config = dict(
    n_layer=13,
    n_experts=64,
    d_expert=128,
    d_shared_expert=0,
    router_score='softmax',
    balance_loss=0.000412,
    balance_bias=True,
    init_std_router=0.021,
    lr_router=0.000367,
    norm='rmsnorm',
    tie_embeddings=False,
    optimizer='muon_variant',
    lr=0.00881,
    beta1=0.95,
    dataset='wikipedia_en',
)
Below are experts of layer 3 (counted from 0) of a mixture-of-experts language model. Rows are named router (the router's row for the expert) and show model dimensions 560-639. Each number is 128 + 32 x the weight over its row's rms, rounded and kept within 0 to 255. Numbers have three digits each.
After each expert's rows: a language model's description of what the expert responds to. This comes from a sample of Wikipedia text that the model never trained on.

# expert 22
router:110066072163128109095084157135123152137157191105151137122145112119167170130142069097114109162169135172070129157155090092127140181066113113122123163152154158093172170124150088188091105165084124148175168156175099117180141146152159153163103090
Equals signs in math formulas and wiki headings such as "a^2 + b^2 =", "= Name =", plus "and"/"or" joining list items in prose.

# expert 54
router:113140127146101143125117120151122141212111139097104117159134109141145169127121069095091047102109100114112115161115120134111146102152142079144128137145095111068127112135085074167119159181113104134171138137189167056136164198082119102155149090
First words after a line break or heading, such as During, According, Source, Area, There, plus view after History or Geography headings.

# expert 24
router:126148132172139115149091103100156128125208169099104095136155157080126109116109125152158126121089090094095078122065160144158174101137171140164131155123160131107104089119119149152145119113137079114187143165072118094171134207067154172145144140
Tokens opening table cells or field values after a bar, colon or parenthesis, such as Genre, Spouse, Label, TBA, None, and name pieces in cells.

# expert 46
router:137090167124135177170134104177127190164159106092086203110161150200213079120145115124133146096118128147139064082166139140107106087098109093107141128120151116121128103083134146128107137097154121122130112132113137126166146077153145125154097139
The word "age" in "(age 39)" or "coming-of-age", plus heading and label nouns such as See, History, Species, Born, part.

# expert 48
router:152078129107128141072112136172139178146106137118110100165154139141189140140136117105161068121098138105099165138112136095128120185154117156148034159103061147113086185174132132095137044149145117154175174105134133155129125109142163116125054123
Relative pronouns and verbs after a noun phrase, such as which, who, where, including, is, plus the pipe separators between table cells.

# expert 52
router:141154085108096093103162128191089154116098115123084117126130080178133161156132099105066161157108096099192073130083140119181141125201159101159137081142151117128101130112132125139125165161140072147125164163161133147165154083159133049196116121
Last word of proper names for organizations and places, such as House, League, University, Records, Stadium, -ville, -nia, -yev.

# expert 23
router:174160109073103136150185133140146165119037128160140057163185129097058136095090134178122141175109114143162109196090163228081192109112150085100122108105139115139141159154116142206133150119120099136160109117151154120164165223089141154094119181
Seconds values in coordinates like 28″ before N or E, plus year numbers in tables and Thai or other non-Latin byte pieces.

# expert 60
router:133128158137110158141076127128100085139179104149162148126143084080114120113120124123141169124139143055099164124118151122126105113137179118075151132086102124148172121131102200069101110159080136123119129092125180189109070074066088116129133114
Past participles after was or is, such as placed, used, released, ped, plus inner pieces of foreign names and taxa, and score-like results.

# expert 56
router:116161190112155143112188118127115132121109109095080120171119129105148131108149084079105126136195114176155144171060074152151106108106150106117113122124133113142119144117124113127068081117146173122165069107129071167086164079160137150107134088
Periods closing sentences before a line break, often after taxonomic, foreign or unusual words, such as footballer., months., Co..

# expert 34
router:116124130078112188110117127141106139154165147130163102133138132204064094082132129163097163127089112154112171107186159112103130158140080107193061155109094090205117079162130137150127043090158126157133105120096164162101107145175171173124075082
Colons after infobox field labels such as "NOC:", "Type:", "Height:", table cell pipes, and "the" starting noun phrases in prose.

# expert 41
router:144072100059156129158116123116166103076086142152135155147163135074139143111111119069165109074212159160101136144118110089196127126152065179081196132115141135141181117087116129134153113153116086075136094151153140163199138148161096137140118203
Line breaks right after == headings ==, list items or table rows, plus predicate words like also, able, awarded, located.

# expert 2
router:178120158151187162138084166094120102141147078103058161160118080142189126107191128091119107112143126098154151142122123157183132083072162157066097163112157081096093158117166127103124167171170128134148196125085141141081084096106140104124133139
Closing quotation marks after song or work titles, often with comma or period, plus nouns completing verb phrases like took office, gave rise.

# expert 42
router:182157158104164142159179142155119117121085123079106114078104080140113133096120138154150108172118089172127159100067087131124158118139059086160122168101131187131135103129115147151155176113143114163186087152170143136130127143112165163146107094
Middle and final pieces of foreign personal and place names, especially South Asian and Arabic ones, after syllables like Ra, Ka, Ma, such as -ham, -tin, -mis.

# expert 45
router:144160076126129072096122172119087100146122125091094130128160154101143146173114115087128103118175190101166172135128114104152153079164137127138139113142081172115159158127140103129094089150144055156164096109127125149123133167170125111157144099
The preposition "of" inside institution names and titles, like Court of Human Rights, other prepositions, and == heading markers.

# expert 3
router:094145064161163140171161115158083096164147128136091137106144121185120157108126118133174154033143104109166186091128124161131118110128109087197084190141120189096123101135126085113151148152084189080106167115116097062172109129084123141151163080
Table separator rows and pipe cells, section-heading words like See also, History, Born, Genus, and "The only" in prose.

# expert 51
router:119136165142109147127091126103108142186113169116178142104115108147131094097131158160153160120132132179078117132139120084126071084145091108033108136142112146173166164122163153146165084154063124120149128109072131095145090096120114146108143146
Pieces inside foreign surnames and place names, like Me·iff·ren and Pe·ace, plus adjectives and nouns after "a" or "the", like influential, World.

# expert 17
router:146162144087187189107170146084179103135127099162149141183171129149102128089121129119099200135152173111170151143228089104185158161178102166129166207154112059198174112080086104102106081134116172109125138136106123104105154106121180176134094145
Line breaks and sentence-final punctuation such as ." or ). ending a prose paragraph, often before a heading or new paragraph.

# expert 49
router:097064172097128157135131166097137110142096136165138095152140124151121136108137127147144157070097172121113195110153169125121117157108140167109141119095147068140140119155162120098072105132151153108124166100062195118146138093154123106098091116
Commas ending a clause or phrase before and, but or which, plus particles of phrasal verbs like took place, went back on.

# expert 55
router:123085112125103110107117153150105081121128088150135125155097133136173170148147201100088092089096145077078071117147146148103094106169096120064156114175142118102114155165146164170167129173176106151133122114102101140106097112143161071139091143
Nouns after ordinals or numbers, mostly time units and places, such as years, century, months, weeks, Sixth Form, second bottom.

# expert 33
router:167158124142150160174127109128092119105163174130157040132116175074090141091148118163161149131139107118117102179102128183125112135082133090195137122073137107175076183127157191075106164147111218153144189152192114131113105176080103121073128177
Mid-word pieces of proper names and coordinate parts after initials or capital letters, such as O·may, Ko·vin, 25°09′, and list commas.

# expert 8
router:066101110119176181135102110066117146134173134127075168147124079099138176160107091159109143177186147156136098136175097172165096153142163165114156207135133146170120115073095136164108164077145164133076102103123078117090155054158114130145128120
Middle or final pieces of names split into subwords, often foreign or unusual, such as Che-zi-k, Mo-zar-t, Pe-dr-etti.

# expert 14
router:160125140122091083147098159161145078144170196171167089119116174151133099075185096148180094078088152118158193161137138071145105126110099123201142104095109186144134120117162156129087094082131071134128092086147179108091108101161123140096112180
Determiners like the, a, his, its after prepositions or verbs, starting a noun phrase, plus of in Species of.